config = dict(
    n_layer=9,
    d_model=512,
    n_experts=8,
    experts_per_token=1,
    d_expert=304,
    d_shared_expert=0,
    activation='swiglu',
    moe_layers=[0, 1, 2, 3, 4, 5, 6, 7, 8],
    router_score='softmax',
    normalize_top_k=False,
    routed_scale=3.25,
    balance_loss=0.000172,
    balance_bias=True,
    router_logit_norm=1.5,
    init_std_router=0.00846,
    lr_router=0.000619,
    vocab_size=8192,
    norm='rmsnorm',
    norm_eps=1e-05,
    tie_embeddings=False,
    optimizer='cautious_adamw',
    lr=0.000463,
    beta1=0.9,
    beta2=0.99,
    grad_clip=1.0,
    batch_tokens=[65536, 131072, 262144],
    seq_len=1024,
    train_tokens=429900000,
    steps=4535,
    dataset='wikipedia_en',
)
Below are experts of layer 5 (counted from 0) of a mixture-of-experts language model. Rows are named router (the router's row for the expert), gate (a neuron's input weights, with its number), up (a neuron's input weights, with its number) and show model dimensions 256-319. Each number is 128 + 32 x the weight over its row's rms, rounded and kept within 0 to 255. Numbers have three digits each.
Before each expert's rows: "mostly gets" lists some tokens that are sent to it at least half of the time. This comes from a sample of Wikipedia text that the model never trained on.

# expert 7
mostly gets: " up", " from", " around", " there", " a", " the"
router:135083109116129137124135172042090120131112159116127072125056176129102171157119144149075122103121090200166164063082153180153108064098110108167106189109157123114140155157130133148183121167132138
gate0:174091133089196099117119090060146134134123133169137136110076171108139198115189123146108094169127059140111069125089057088080105152098163119140139129179153139154116114153148164103153107151173119
up0:129156116109182110133137126107132165102119140112132121136120116121124095079122184142129139127085111140130120126123100090111173187102143104135130085181216074166122097124159092127198137151133181
gate1:081135110143143192152126137120170133166120068135121130150160061163089129101155091126129184165173152097144183150072129152110084168113150126114116166155116178090148175167125126104128161133138138
up1:193107143103108087133115147155096183147118143170105102154114162143168117154116169130152106157124083173150074110126073117148124116208124113097143097133077161142135125102126121103107103098149124
gate2:162152119139098129157161094118075113122092096140117084133146184148130145063099100104153149123129135093177167224150106125180143141179112145132138104143104118151143081110054100130146115134120135
up2:164119138122117192162165145109050147166105155059136124132183075125178091160166080106124119146126139148131110168099204131177163135146099186102130089136094129118114092110142100160174063139092117
gate3:086135053123135102081151146111112086132102068168096117100152147057137165107179121100129150120154144165189113116138108150121185149140129137128130119189126126091123199145141110121123191101107140
up3:096150137079074146111147154097069155131131143150089128140122131107083121102107168093163121140135081087158148125149047069101159182108132132112137098052151158209110077112164135167109126183111173
gate4:174161167066133163096104105095183109175140144168139101097162111114138118139062097127094110152084136138107140135115089165201130145141108196103069139113135132116158187092128125133123153099120126
up4:148074146122107153112116108147134104093139175120187096147131156145099109132165099107089098170163142145116112146087117134190120139160115161129149106119134169116142106179128116087125177096150098
gate5:118158074109141098090108111157152096143172122104164083069158085137118164084200155135104147124173111137131094057191125183116078145162116141179143109113118097118105128156143141163075118109078133
up5:171152114091149150197103123144106099108188132094093075090123169148153125085143061165138118163135127172133107100146168122069106152159100172102101109105100059128120143184104159162122134156181095
gate6:156147082216124106094076187131113136121140089100103167122103189105145096166156140121121098162097155121119105119127181119096115108122081136117090094137225097101120140200104143083176129138135188
up6:098091103109151192144163066069169139094110131188142105109169180082166142137072133150120190107157117121143150214156069106158097132130151174084126130111087112091133135076177095177146158152106111
gate7:174106117146106122183146100124182141098054113126165088109131173162119111097126082132139113161088124114127117171127098152099133124088167141159100194119169091081090097157155209100130104179124120
up7:129107096135164176192152088167159140141115163128138108083195110103165142102106121119134134114177112101083171080167115213148132114134159141130092158112115132150115153092116174153096125141140083
gate8:193090122173153087110135095095133073167148123112163133117089155112129091133096211150110126139108120136153136073119072116118127118106169176149189139086152075104110128046139094120129130156142084
up8:171153161109097141145156094100142143150101155128115130080124098203115156124102089094159156112145140134128164184126179141147112149104089138105032120117117139126147114104137202118117154151171114
gate9:184133138228104085081127101101106169127088129088131142085153131115081131106155108155148129121112147099125076174098155124151102127137119104164105140170107077147113173113150123138111120079149166
up9:133144160146084109125152096148117170146173136104123131156095157203102108169155092099102135144106129115105106150142134070098129162098171121084169136065119100129101078140103106131125088136084146
gate10:134114131125144172158134138066125147104176099095180153138178154111137124083090073110094094140070114123161156134171113174110127153100133210167100113145181146153131164142133158145122144148092124
up10:124105099131086123141068080100144175118094188075160105126102114122090148140092150073092114102093087123066109134104096118106094165096116167099131083152110180163100138142086118114126157144081141
gate11:120154150127136109095132110073157097154137096124181116158171091148087133107106104099057104126138133151175158140139089102158085150164093147108080155084161147091139153110108151121141084146140117
up11:106098147128109139169111147092141110157151080073104162115125135105074101163095107115109135138083114054136102178017147084145063140081112185163097104107127143109146099139072064092083140163148139
gate12:140121103074125106190150087107199097138156044083129066111131079149089111091075068119151174127145068145162164094130097169134060129120149172163105183147100154128131133114090176183075102108065148
up12:146132075124136171070124120141138167114126122134085097075112158162094069096104126096144111144092137069160115145134144139097104117169166098113117151115149122199136137087140080151135136095146094
gate13:148092139117129100115127116075118142148061147089118163146111111184128081178092155171137062142151153138138091127101057126116088112120155087110152113086177108103123108157099145092207106116129143
up13:126138131069097153116107110110165115154151172133099138192121080119095095154096190182127059143119156132142128154093071090101078100098071149106191122126181132112128125138050140151181073145059130
gate14:093095124139125160086145132122125145142103167133178056107145134080081189084116133116094145121116128159128082130096111103153125144140118159162054152124124095104143082183106112180145104101067103
up14:052110130132134150122163111132117106078078151150145157113152116089129190060134128157094205149153116176153087107105131154132132088116119147168054103087075185087120117147150130203111147126102133
gate15:104082107107143134131147139097101173133095096085155184076063109162095216044095116119117171147110117142147165079071112128082096156132116175115139162124148146114071157154103127116103140130124101
up15:113137130160157123158047048178135140139126142143062092142170122096164101082192138135177101159186113132122089141121123124110165116126145131089171075173054118127136154135152117118069098144146075
gate16:135106118123125080148110138160138139154179190097169109053134152157148097082171100140146163095101088117148104080167180125085125152130150207091102057166150164073124150173125125120060160094156161
up16:131135111111169098148155132167130110163105075113110159072130110144114106206099083134137163155090147168104072148088187150171115108117097099095180147138131081158124146160178096035121097152121075
gate17:116120118144131129139062152089169116166133154139130097177098043100185153226070109143178135182047064155081127144141131070134120141113173115088120100090110080141117114090128125155162099096081134
up17:086126149093124086159185129119110092124089156160133104032112122068135144153141168127129159085098143153112231134141179137139171138101128148115136151151149101194163149193150057163135132118145095
gate18:183060145192117101154119195072100192122159089060148149146091153111109081130158121089121150155221119121071122108146152218089095108147117116072104121151118109103121106128144147135135155194185159
up18:106131187141100135167101230162120137137103180066160120158099134051153120106165083122162159100156179169122139133073193137139131089116127081113111081130145086095139125160198113161131109154154142
gate19:128125148167097066157123150123096178127123099116164093122142106083142123128172085088140168105109159191091166145120142123154137124124129134089180171092108141147087122086080120097148080130159125
up19:084154125130115164147178161165113128136131083112137107131155182145141129109194164109052145096168155117165143127117113158112143130128096076202100133180131050116149131134099130142151149155100135
gate20:116141074134201125086161130079139120143121103188083091143132099176140171181100091157130164132135108191126178093122175159112064170122146138141100183140117149125120141107082164142106133149086125
up20:081111110116127135115147093131146088143095122104121123177105112137135143142072070107087170116087152188133210152098130175133083132181111132149141142120204149065126101130074156147143173181096091
gate21:169177145127174089095129126122155116128169104089123121117080106152152093110146131131237147092127146090176191089172109115116153175140120100062091157111162082164151098148100090120106135114118160
up21:133113129153108121175056083064166121112097072107179124161107177172091167127149072133162173186141095137099157162147096164150152106173102173099088135173141085156139106137158089144220106060152116
gate22:119139054169169146132160090163057137098068123134193178104141126089172066209133138123127168087155158125160124149156173152109109136099210121117078104123116168171148151141073126100208170123185135
up22:168109053199172126192115132109121139158125139192179107091131119230156116166138156129130170171165133138082108141133128141134128129107140126131083085119098157108132148119200122146135076149184132
gate23:087122129180139086105155109122164141058093090152137111131120115106163096132142185127110110102111143137173160175155141104186087161113149165137155112125090129150052150120169093126096109115102108
up23:076120121119132090154146102114148116088075126173176095207101138155127133090113151133086162130115136152186145122072113173137135107149115134119133115132106159122131108131130104187136198082117103

# expert 1
mostly gets: "ham", "ford", "ton", "iya", "ko", "uk"
router:145118164138078123151118187116083168053129125137095163138126097095156132122116128125102124076104157129087103191149119123145159140129151149133119127131156085162045155137166157149126118141120149
gate0:184161122151181115110178172130140123091104124109147102104124100155156162221089175083167103086156178124076106090133227142112166116117113129121099109142137150172113129108164124111130183155160078
up0:136108103160110103116095125130096056099064114105128120161124152115084074191088130115104133174126115135141134111122158153133115105115114134103102146163138142109110123079075104085095192099102126
gate1:112149101083185138110119072100140142111088094096132132104095108104173160151123168174112132106153133162071176048138184219105034085065113122192132134158132073102115126104076179212138150096127119
up1:167146138129073139140132154122114099146141131143154133136123173124088147148124128139091193188111106090211105158176094121112186106100156128094130125127119119121177122091137143145150112182162106
gate2:120162151134126107098160091107104209113210094107101112144058119113112122169098130082054158078103191113136089080115110147122141072154068157143102123171113170144127121150124104158146124102071115
up2:110119138067148110149146090160124119161164076161108082121136118109141169221152143129072167159145132133100154102114107135082154143078096103106152085169117111168144087104144138141152102107114115
gate3:174170099101123126164171154124146133112125115115155164127124147072090109107106095172071106151176165136147095106165125122152212127155112142155112132143179095158107090113128154198115183086090160
up3:086143108158109064095161215131147156099143139158132109103140094113130171188148111107088120098120120136055135130150170117100189106159204183138121114179108150166134146125151128112125087054131142
gate4:104147165098054165176097083083112121142150166150084157116147154153124104098129135111144122130113103050126140139162164115146161112140099166138182133075117129079088129114135109129077160124114082
up4:123117179115068118125159126130135120144135071138114071135111135148091130096082083072135129131182127155174165134112120076057113122101093139110093137127095150125150163093067115145088210068191114
gate5:128128194135126136097107148095113077095140103180114164160168096130060194094120181125154122041199178123142193101099123132088101094090150160134108145149130104069065122123100085095107082148151092
up5:125126091127104124148064150039134130157110094133083173099141098144139106034120184214114086056185124197097197146152108109131140137046112182158161139144129102108087103149065130135120187116179135
gate6:090184155160131151113126159099122115092080151115107167093037126152196123140165175037141117134120091122134166108177119153182074109161060133141075071179155013096146142183108154068117137102140170
up6:160105136180135117137070122136109112130129146091161145138087094199171082177119098125117123160114158091131072137126165138101123177123099142113096157146115104073082077214145116132179127125148158
gate7:106148128094104092143133118132173067239164182141097139144149134140110101160079152148160173134087133139054187107113180155098093113117148135138139111127163118115077097104134137104173137093093201
up7:184151103156147122164135077153073227167175189138100097106097170141113125168159121080097101152155094132156126073122122165104142101138147141115132102138107113110170134073087176103134153126107106
gate8:122146137108127119159117102067087097147015154111167183116114101120092174171110111086126159143125134084181095145217127117141110137176120128116178096093084108159074101173095163110097164187162134
up8:064109167153090174200156122109128124200131138102094122124136078136108142164170156142124106140117134167156083141102147114122064119112094131108121116148157081145131095095113057219157119053136155
gate9:150106107104074108137111145095099155120124116161139118127113148107106120193176131073090125098188144093125124157103112162086138177119172104111095147104132145108131125062155141157162132151120136
up9:127122171123097130074177132136078141053159102120131147091136117124089195161175050106132168107106139113146112149138151092087184156169159112173037109113134127141138153111166115208121053087116168
gate10:125141108165133059134106150144129133136123088096132153174109092064144105129157094224134100120150091130075115176056083102107184120079241119155092118172108190140106171179067043142094079156130128
up10:156102140126112185069109138154131093134132152155092115131109175125182072040142112116151118087101157094148055203168086131163180034162116129164096078103131116104119102123052082176080113178123083
gate11:136182161190110122103156102116168092143194126140189145126171050106158149092094146088089128086079103144180113100146159136048097079144125177101127104146175185154048111100120116110099119168194081
up11:101102168084145163145134113168107125137155138163104112120087131100082073094114160107076084140125139165158177122152111194159158150159170126071135143161171156094123166136129125112082178122102153
gate12:153216111153145083142109112130182210151197192072164213149143155162072131191122126130111136106143136144095133151190147079143092110102087096126110127096129097110147137132157146137168178096194182
up12:142132156141141125155162145101123102128116154107163138180131089149154180125077096194212172082128100159131163105149110093099148156146126126117027120091168141095156107174112163160157160132137110
gate13:117102143120145117183074115088129158169140136151109072124142155105122104131131102125110163203108100173113115113182164109134181122141144162142126108211089114107137091123147139087115106111180110
up13:118107146160075198144056157041082162127134180173096117135136122124129102096149124124142104096095177089130113134169163109120205107123149141166128116112125132140192122123079103085094133069170164
gate14:149099119169098147155101121127160123183170120199077155102072102108091114146213144158043139140105095146110199121140152082106094157091152139146188162085166141126087104114118090167146073149156153
up14:117147155146088174148128105172158180125134173151088105151149084121119133103209118147074096072123155174092150146125168109128128144128148125163139121089170197148138121156149120174112092130173123
gate15:135115096141116093127143151075102118135165128142061126181168077140140117066145144135198173152179139100119163156119143137087152092108101086046139133143136131133138106148163175123124155129128107
up15:106176130083096098188151118188082143125038198128051087115089158227125139124102170167135102154121144135118112060118138149175172127155124103128171078097122142134085085125075120114109183121098057
gate16:195184166141124173113072120039080091112110137085108161128135181188180114187149139129138084098131104148087111095162079082118146097114157141122092158150125114092115172120128209097145163056117145
up16:108077142077108114120170096142087130069141193162078128130163125071122087169113143127128149149130170048129149072117117139137142100155126100163100146104161128167076149088100120169122136122194117
gate17:135150134142120159123168111122089155108125087093175153187143120144131082106127117152088177092173096100141096122111112117142137134152136089148122133187070125168095084174134085060133146147136107
up17:107163095085190087142141114131094120173138129175112111062115135153146145116146147090141074100106087128178161116132069104113160140104149143109078169090096092157151128087129194125084178133158116
gate18:136093077105128097141122166146149104116184164151123106098169168098117145131111071138124143116122173174150092193102125139086056131093115154149114120122074162128084119088199110100088092207153139
up18:139158136138088164117139122119104143098108147165135091133113073146122109105144129142127143177100140129114110190115162147166106142164133058177172126101172206145160173162082115081153166128131119
gate19:109062156133097198126093110126157121146119111156128100080116133105163099102133144165115147157119110143132123128116071155127167137143116169152082128115096180129120182115145183149152130141155148
up19:119127124081138152130100105143155068096087110131129148151138197139129139153074196108150095122158048077093107114159219182102065084112117064172099167129115129104123105106109084111103152056123139
gate20:116110081137128150111140127142126143109099090157165131122115192116110108105129156068104114143179124122133133101140147128113138155107161130138164160070149092113041172086098143196097104110131136
up20:131172091097045141143105176124171180145155157141122151171141081035133102161094090136129162075148136120115131095129201173119150157180104065178136090138088173102124068111155108152154129199127144
gate21:164144135091169128155133120096152129085087135129122134120133127104114144144153191118110147151127185044124093184142126115156137126154129185133190175102134172142098150097168144128091110130183120
up21:175123172082178158115147163191140070116138158126117154125107172078147143131095180152128187171099105066112122099142154178149069046076134126140133178187128021130125066107087137163083099138113127
gate22:125186116138123141113084105082151149120085068137142129151173152118092143127125087118098153151078154144157157085138097099142090110145120165111053135158132117163146080171117124070071190057102105
up22:091077214142101133153089110115134146070156126117150089151094128143054103132125130124070124171116139173159066179117150180124154141171134154080119139181150155122170125145164193110181128086094196
gate23:131187140125108130211149177165118162154107139071101122158131104112152130137134087091088105102119130097172126222111128156068121145084138081187175151050128085158100144151133083164185127159151144
up23:182125076147155117120092172097149119143177174130164091091088151172119166146114123151126130104152043137113169101144116101148134114140135159122069154130163105104149138107170087182131125133152107

# expert 5
mostly gets: " in", " ex", " John", " Paul", " Sch", " Na"
router:099139099112122124080105101210152139208146097117153154104109152119115096065097077139195112173095110112171133084147138099113100140153158106176160120162155155128152104137107130126104145130127121
gate0:166143153162093099110119102075127105143104093154102159094087126149126128141197156133116158164141150119161130162153056158086202186067107122129093148136212116122161062129100198173155150092149162
up0:111134121122153097136070122106111155181091166116105123119114084126107095110158090120099145110134170122105126184178095116108142063065110203107112098144073119120116184142142082163089121160135133
gate1:120155166136131181141061099144163163163155111100130107139114104099058135114138146165069106126112110162087111140107081129192145170111153096114113124097056144084107126113152182076122122089114199
up1:133091142111155125170099092163064157135171184097062084148075167136140103098129107144115141212172077105130105130138125148130112108098107140135127079169141079099100195154158113159177084123155095
gate2:127145048100182099109107103149068067113147130068098140075140157119121138132141178173127091168129054160114111147148144139148158098138162131174079131099124100146149165139180098118125149147104141
up2:152135164147102188099126182116087134115096150171108106101153116138114173132084137167100098118131139100187134130113099112131111110078089131128114161110119085080143145073130153113124091152083082
gate3:135156060118098121134164166139127106152124167139122153130165095143124106143115067131147107102096061128107170111094168084144157119224115112135135121165111115151145186086193146177158121147107145
up3:153131198131069110138121195102101097085133137087107175122162099168138183123126168140134085143123170187152050091136176074126148088151162118083158082078144110101133165122171094081186173172110141
gate4:133110113116095099153202101121122168087076071199106123119163127167147185088109138088093127106099207117096117179128158129105109127082170120074132138083099113156099142100105180138134161129193096
up4:089146107120173162114140127115091145109092133122083078062154154149133062072109084112127166113162115132199092169143104052099145162131089123074084037081147097101126089145185142132163119134100148
gate5:130156179163084193155145127107137118130107140110168154109176170184121139153101055178106137160161185107116205099112147215081126135145125151144108160033165096167100126148112183154137159114096178
up5:088151171114117136066119125142166157179133122103135133077066175124067126109131100121121126113158155129139118093078119075160138096074147127138081160121153087156127100124113131168108095090091163
gate6:082159134154118140142136145123149136130132086116081168151158105098149153092158103158119124117120152170114071079069134159127119124116146109120153123098141141096096080160134045137172118145066178
up6:099120119105127166120099158122127146133194117093205121106090042045122118131047120212087128116101124134090158158107120198171126109140116082160116140109158093129112110128145056187167093111100130
gate7:154147178158146147124143107146150129085159122180121152191125154076117037113117142130197105150195125141145170154120135150103102070141104100129071136046104057127132134096143140129104109132102103
up7:099128112042120128099198093164094119153120095107169077152093128065162116167128184178140092109152091097143150088177087099150160184120185137130186118098116117130153105096134093125115146089130113
gate8:169070144147092179119169160112173104150127172129117106130123115070128103144144111214133092117142157115082141157104141119105139165113178152126171104116078121115135179162176128158182118172188130
up8:127120107102162092107175080136140101127089144170179111108079164119131087133114129104094109102149080120067128166088119165125110157162069137150156163159114048126089157116121056148123088098095169
gate9:128178138108114086105171193112098129135134149106152158139044104175124125150142125104130123168154170095145198141127068100169107122100087155144156105119184122165149118152148104104139156139109134
up9:151160102141052169094121177135049114129134086129168165120062113132070129144146183125133054117115184112098107168114125131139126157099116129143106149113103124159124104145120152106148125127106174
gate10:142173142176115140146160153085132105167080166182092141146087124131121174135100224172181169086167161162137170147093156149101113132122129094107091086191093145107116114080148135148115077155088157
up10:117119084159173075133118125128104102122076117136136142128065109160124132109137085126153176126104117125122129100138139171129103152045194105157066156147129151115175153104184099119097133148133126
gate11:174125144108154091089145145131078134158141066072116178087149109118079155087120103140106139141135123130138101114079125141136122088108101089119095132126144136170141109116185128188141140130065169
up11:115104120178153121133115145128111127118114131081096120123134165139145118144192138119093165147102143131139123092106177093163081132070112134065095104185081136119080159077123148097174124145155166
gate12:169096113112099052136139087145135126124157142110115084129141077109100196172142099114095100175141143173107110119082142114099078107108178110152167100125148165108095135154136104123203100177143180
up12:165142088175156148153166079149156129096118088113100129082108180066170143208160124155150208077135084172118155161163143129149180137129122161106058178179080092162123075092153135079104150087147158
gate13:146157116116182150120133072149113105139101118216107137193140127185111114113053145085122131154142171103143102114185157206134112077134079106128136115111190105150149119179130148124108164168131163
up13:166121115170107118137129149143015104114153121114113130102108170139109095129073176185072087166136157073113109126127093122124156135120137081136148132131096119152149121152114072115104184087097206
gate14:113114112098107181146152133111097150072115150091149137135123093096094133110157107095112088108111144131133188145139174198160126137144129066082180099105157141112118156147097177179152138124136214
up14:118096124095094110142156164218160106076091131106102089128124140168060118135106116121189120132129198128142124119084116104143140064131141092133090081158130086152151112061097143132087151169092132
gate15:138150171125145142122134122084112087075138160119147124162104122126192164146132083111113081166130103127151075164124112118078128198167161109161122115092101084151137114184100195124170115094062065
up15:119128107110131088171165139138112160094174139124123076112066119147169120123139097183141095230065114058109091132111137135149126110121082069134130084140148082129092084177094083094078111076103174
gate16:125120080120124157153137190135097154145077146120087169153116096098099152152147177097133099106119206115174156070106121176106157145155102137117105117135176134126147113108100085181146176153132119
up16:086107120155145089112106146141110171173133147140148119044123096128135136120178154095106140135155159171059086132124166092107119132102103107118165138101090094125118102146122087088116130097090217
gate17:173153140099147105124110168118103155177087134114159105070156156148115131120148127156170157114081127140064106150133146179119155137154128121117150143138122128109125118168169113107103163107100098
up17:116153133138139140137137134084132074087131163201048157181080156076163104160101125125111146158137133122158154085190151137076118120178109099092140150080166110141105154105093165096196025149148102
gate18:085115133048151119100156111146170151143158093050101158076139156055139150046166102145102134167111110110119122121062114148130092103116101201140081181173123118092167110132171118098139114119120115
up18:173159137112174106144147143152153159164224100110127104106159127082156121121162196214129087129090099104136100091121085151156162108167104057129131111136069125116112152143130099072137142093099145
gate19:103117103146141140118039106108162110095182149133150079186090111154109153125052115130108106171170124124110122087121132148155102127153224131167175128120097118156163122112113093099083181072082107
up19:117131135133164152144106157109063122093121178147125181150140133116136118137162153119120149116173152148143174132058193152163112130120061175073124131181182128102107142091117111114156138178153082
gate20:180116098139136068154119185107065173061070153141122102065088142125091108095136173179116139119133101135142123133140167111111153114165127132111143144133133109000142127152167132128123100086124180
up20:083126092136163087155091103124177100100151117117133151126147114130140206111105122173134133110148149131103111082127098123120172129066132178129161164154145090112089112104123087117122126175092070
gate21:096117131091092137127122151131140131144146123126161111171111123105136074150158130097102112138117156155112104130136108096156152121131156115218174123170108145154081117150130149136139089121152162
up21:054062123119150195160143075164162126182081114156170127126123112132072130079072126126121099122080097169153137117123111083115110080158101140129107065145133162110153061153109116161090122125099147
gate22:129132122137205055145080148113133133115133089063140117175096117115125111052106116101122131143190056092082128111049130153144121164134159124106152177114064142156105098117133130125142156126083121
up22:135116185125143168098146156075107163148129160136126083051138137127180157135162111126084117162118159115168060173196133110088132153100101098125052136118129135128120173128171139141129126131165124
gate23:069121131115094141094150140082153124086127102207147112151100160161184154122139140173148106124132118138110145128099050136153098089173116090129065114167092124119087188103069158080157117136128169
up23:153159147128142132140119141089129170142135104131083128103110168133144119212097148147132101126116141132074179095154131137142191110149147098130156156078134103120101137151073208121114117130075150

# expert 6
mostly gets: "==", " ==", "---|---|---|---|", "===", " ===", "′"
router:158186155135198160129160094133118088198117198168124182121123135171151128188138204111152118132158170116132118067153138126060135169088102123096121161118144108128128154126143089166114154166109132
gate0:121114141144121147136097134145097160163169119078093102133176136142160081137131116158175160157116131106136131156184134137142165107123150106091147137112160141118141158191148109104092122162137126
up0:115163088106101122152101147109166173110115100135184177123147178192211118112097114114158101124147126151180169091174119141145089117092163148120096122157097147133157088107162135077105126117189143
gate1:183149122154068146149117155135137150120114135094129145202171075140116175081131131088217108189168122123129119127124126074118067139115096154127192116117140110153109106116144124150124142144132114
up1:137128143098068146135141094191089161145151168117152137156141135126109142110143112102133094147065126137138155115119098071154123120106125146175193068120151146120138158130119163168054138155129153
gate2:150132124117124095097115089148073085091159127082069151163146106113170129080105105144175127130188120158129159123120144127102087113184130151113118081118121142122115165122217114103146095123097183
up2:109126115179099096100078130111144135119081083105119061140145106141176129139100094130123162135149075129064115076144170123048095114092119141076161138133092135067120109115141111114078137124143093
gate3:169106161119183160125098153109108100182173149071147097092080099096145119093142098123106055125146102100153061175125129098186102090156128155167124162110124053193163103106142154126207197102160074
up3:161117153109132098087096125183088144138125115129165154131102214074154185090103111182149164165068140147090128119175166102186115071124089075066200182132134113065132118190151087130038135106114123
gate4:187170104090101135163128096145092129086140118098143124113130143089128137108066091115145116136109082129139087104126094136138097080158075109118147128143167141125133077164075156107082131096138170
up4:150106151124138167188055145064145198128152104130131112154160090132171113162095129071088127144095150139177091151065125124178123130127089184140153213187126146089119096146155089108131170159119132
gate5:119144076141121089146129138124073101108102170125173142148116155176185155159121098140096104128113148121110126140180078053150199161164105127137089140149160120157155144145085122136165139126132123
up5:117106188130106110116173073095090126082104166093125085132104204151080186136130134098123100137131125096111114144145133061121122135124124095152115073122169150135142145127081142086152116103162094
gate6:155114165169145126169132161128150097104124088168150101086159108116183146149130101163118123155199113185164100179098132139191117204120089122094149099180133116123078104133144110114109101157151094
up6:154101134128129160161135093155102098162098140123134092075143155066122174185116112145134113118120169165141078135111139135127152158149093109099130135103179109087087123193105113136062174174139074
gate7:119119175184135097135103143116126145115156149107117167146164146147118139160141150183146111137129084154095049130065141093102129105112117123053116096099106165063086145120107178202165064122182041
up7:125154134140159158109148174181142133117130118147135146148169110175139122163185148100151147131152132080138139121106166101155178088118151130061187124111125098085146127125083114186148150138152102
gate8:100145124050097091077093127125162129130132143155144169115164074133187081129161100103107065130120164115159105138142117143088124168198138132071138093129112140180103122130135172126102112201154176
up8:116143109109147167158129085165140151118113144118203168108146148134164127162101131128135102140085170117109086098116101142130090135138127164147174087080114123093118112133151116076139128117098108
gate9:159079181087107152121128119164147087131093116100132183121162153135148088145154130201093125095183124135112139143146106101188132146125158092108136151086122144112088127070119145128147148146172076
up9:142110136188104121112156134125119141108150060107180123139123155168084116161116095146125152145213086112144095125132163196063145112097122172167152149211101119103143134123204119172111119154110111
gate10:128143105172184134071117162127077157128166154110152100161121108122105151177134114072120103191110084092079126163138087092102116184153131098144109180118118167161122181161142056127173136010081160
up10:114137133194107139092167188135110076101119137113153194134065133125139076094089130097175124137125123127142144123121126154118083146082157130198145139090098129059124170225127161085139114135121153
gate11:156130137163156134102095112141157121179123104099087169183146159152151112162138141113138142141100154061072155130137137152056137118195157101184132123135097127149122107216184114140127115109092089
up11:111161188210165132129052133114153118142121102113080159135106127088149150099154170138176116148136162102098071094061129173112138162117146112141119192136081150113117053146072103157133102116133096
gate12:134137119148137112151177130158100097105153139138103160112172173158184090180117174121192114168161159144148103084188152136101116111099155103133179130120150078154091164134143113076106150078118154
up12:108119181126095149143116111098182037051191127183142183092069071093140131138131145123123178118173136149167161120129149133105087169105113155072139137118140130165110079140083093122162112192086103
gate13:144136152118101169029117055105189171152140108164107162121158103149133098127147154171061156124120100144146096090115148182199138117089136098087122111136158125121147131133128138159081098173143148
up13:114126176146119143121131122179116110113128101202107102122103127035136158124102107107165138084111069091173128127115127195082126117121048131087188164145138165137083138081103126134134098143202094
gate14:157136079141152114168059140041082137094137140131132143154099147138123097129069163128169111164083150101130092093134103148073155080090088060184096112093137112093110128116129095136162184084163087
up14:098157158159155158112088107171097106117113128100101177152128168118164154122124162144116145157142130071172174158150131083073125118124159164161127161095113074119117139146132078150140149108082124
gate15:080117160105099184143129115117077129073138139077092140150146112127113161134125144111081140118127184094131155126130184119156129158124080128191189123165124100123112186136128182153058150098129104
up15:120171118132135108113065108136130146170082125082170130104103128147118139098162138147183117185104121174097121185105144160159111133094107176169067140101082143113115157115109088127156137120151087
gate16:113115066142129139166153053143048128145113104119173153196190057144058189125094079088113079096072134165157111129104162102116062100124145145152108167146110145115097129159117162135039164160161149
up16:181143133145067106113158108170073125134122117117054182108105161148156167136091114149108136123119105162119077146064186129072113173070090141072207108191117141159109158144121154133089159155133159
gate17:147068165124138187145107074148151111093112130121126144127135075126107124092075096169130092108120132151095159115146115082140120131154062097107162196134106093126101159069116080112065127102115175
up17:112154162134138122046117109126137175121131088139110123071125116147176177146118180105103121069117166065160100162129101117119152152131151100176121087173096110110136133165150134082114166118109157
gate18:115065147173143166149143114117133131159124099077127125185132138111152102131149097121132156106109179098074156149109203154141116109144102101148186126059097111113072110131167031078123159112100131
up18:181100158155159130138082092093098112105119140139169184148109161129148150066054147153120094095099078098134213117162172031169121096137149104084122156110180169085143056168069100111124141085153082
gate19:084103054117115122176106175138162224118146113114185088105121090083158066115168077112149134144144108147137111128143140120109183133106161168092115126146134113061099021215094138126173141058176102
up19:079219152090109072116158140113170147162096133224146081037080056139125137126146121112082172133136127094109127162156156122153146141120114155064126193123110158130116128123147124130130102122139120
gate20:077160124156117104147077135123121125095060136087151113116154173138164088167090093078122169187150144127146119090183192200142137127172128155144200119129162169131129136129192102134118119121119133
up20:139130175175166085096124125127121116097148146134100125108122126077106170134082191128105153141084130119099146086144101097186107083112187075077141069138136174119124067101166127088157139107096156
gate21:094096115146183154144115090142129068115127137101073130171152142110116071148093136158173181124126125118085142129137142117136083124094089136123171112181117100148050174092098083131126150129161153
up21:160076132094136166109109124106184128134182121134084157119116135141120143152178205131057105139079099121103166154112175178173139111130128096132108139121115153122119084128108160151087168150100105
gate22:124149191086117191052087111076163085114163136150114133111118126077152145071099146113148128071149061095186163121158093135137167147155081118113154165131137130181160157083140136124094141128113165
up22:092075208139113146110140099130121162127110134077134140090168111093104166102096171139100098094165138155183147142157113116134145114188096120126142115135080158171116100111117144133153110148080117
gate23:154179087181153143063069204149116134122082094209115152162118098182109131118103143125149148169165145137106085097145101122182143118184140149118146086118139196172130126109149115108118116117123146
up23:161173113142117176119136137127112186139078096102171106116128075154082093189106121130117160107136121084094166155176081140133173104127187133163094101111104109181105121084133106133119099130162051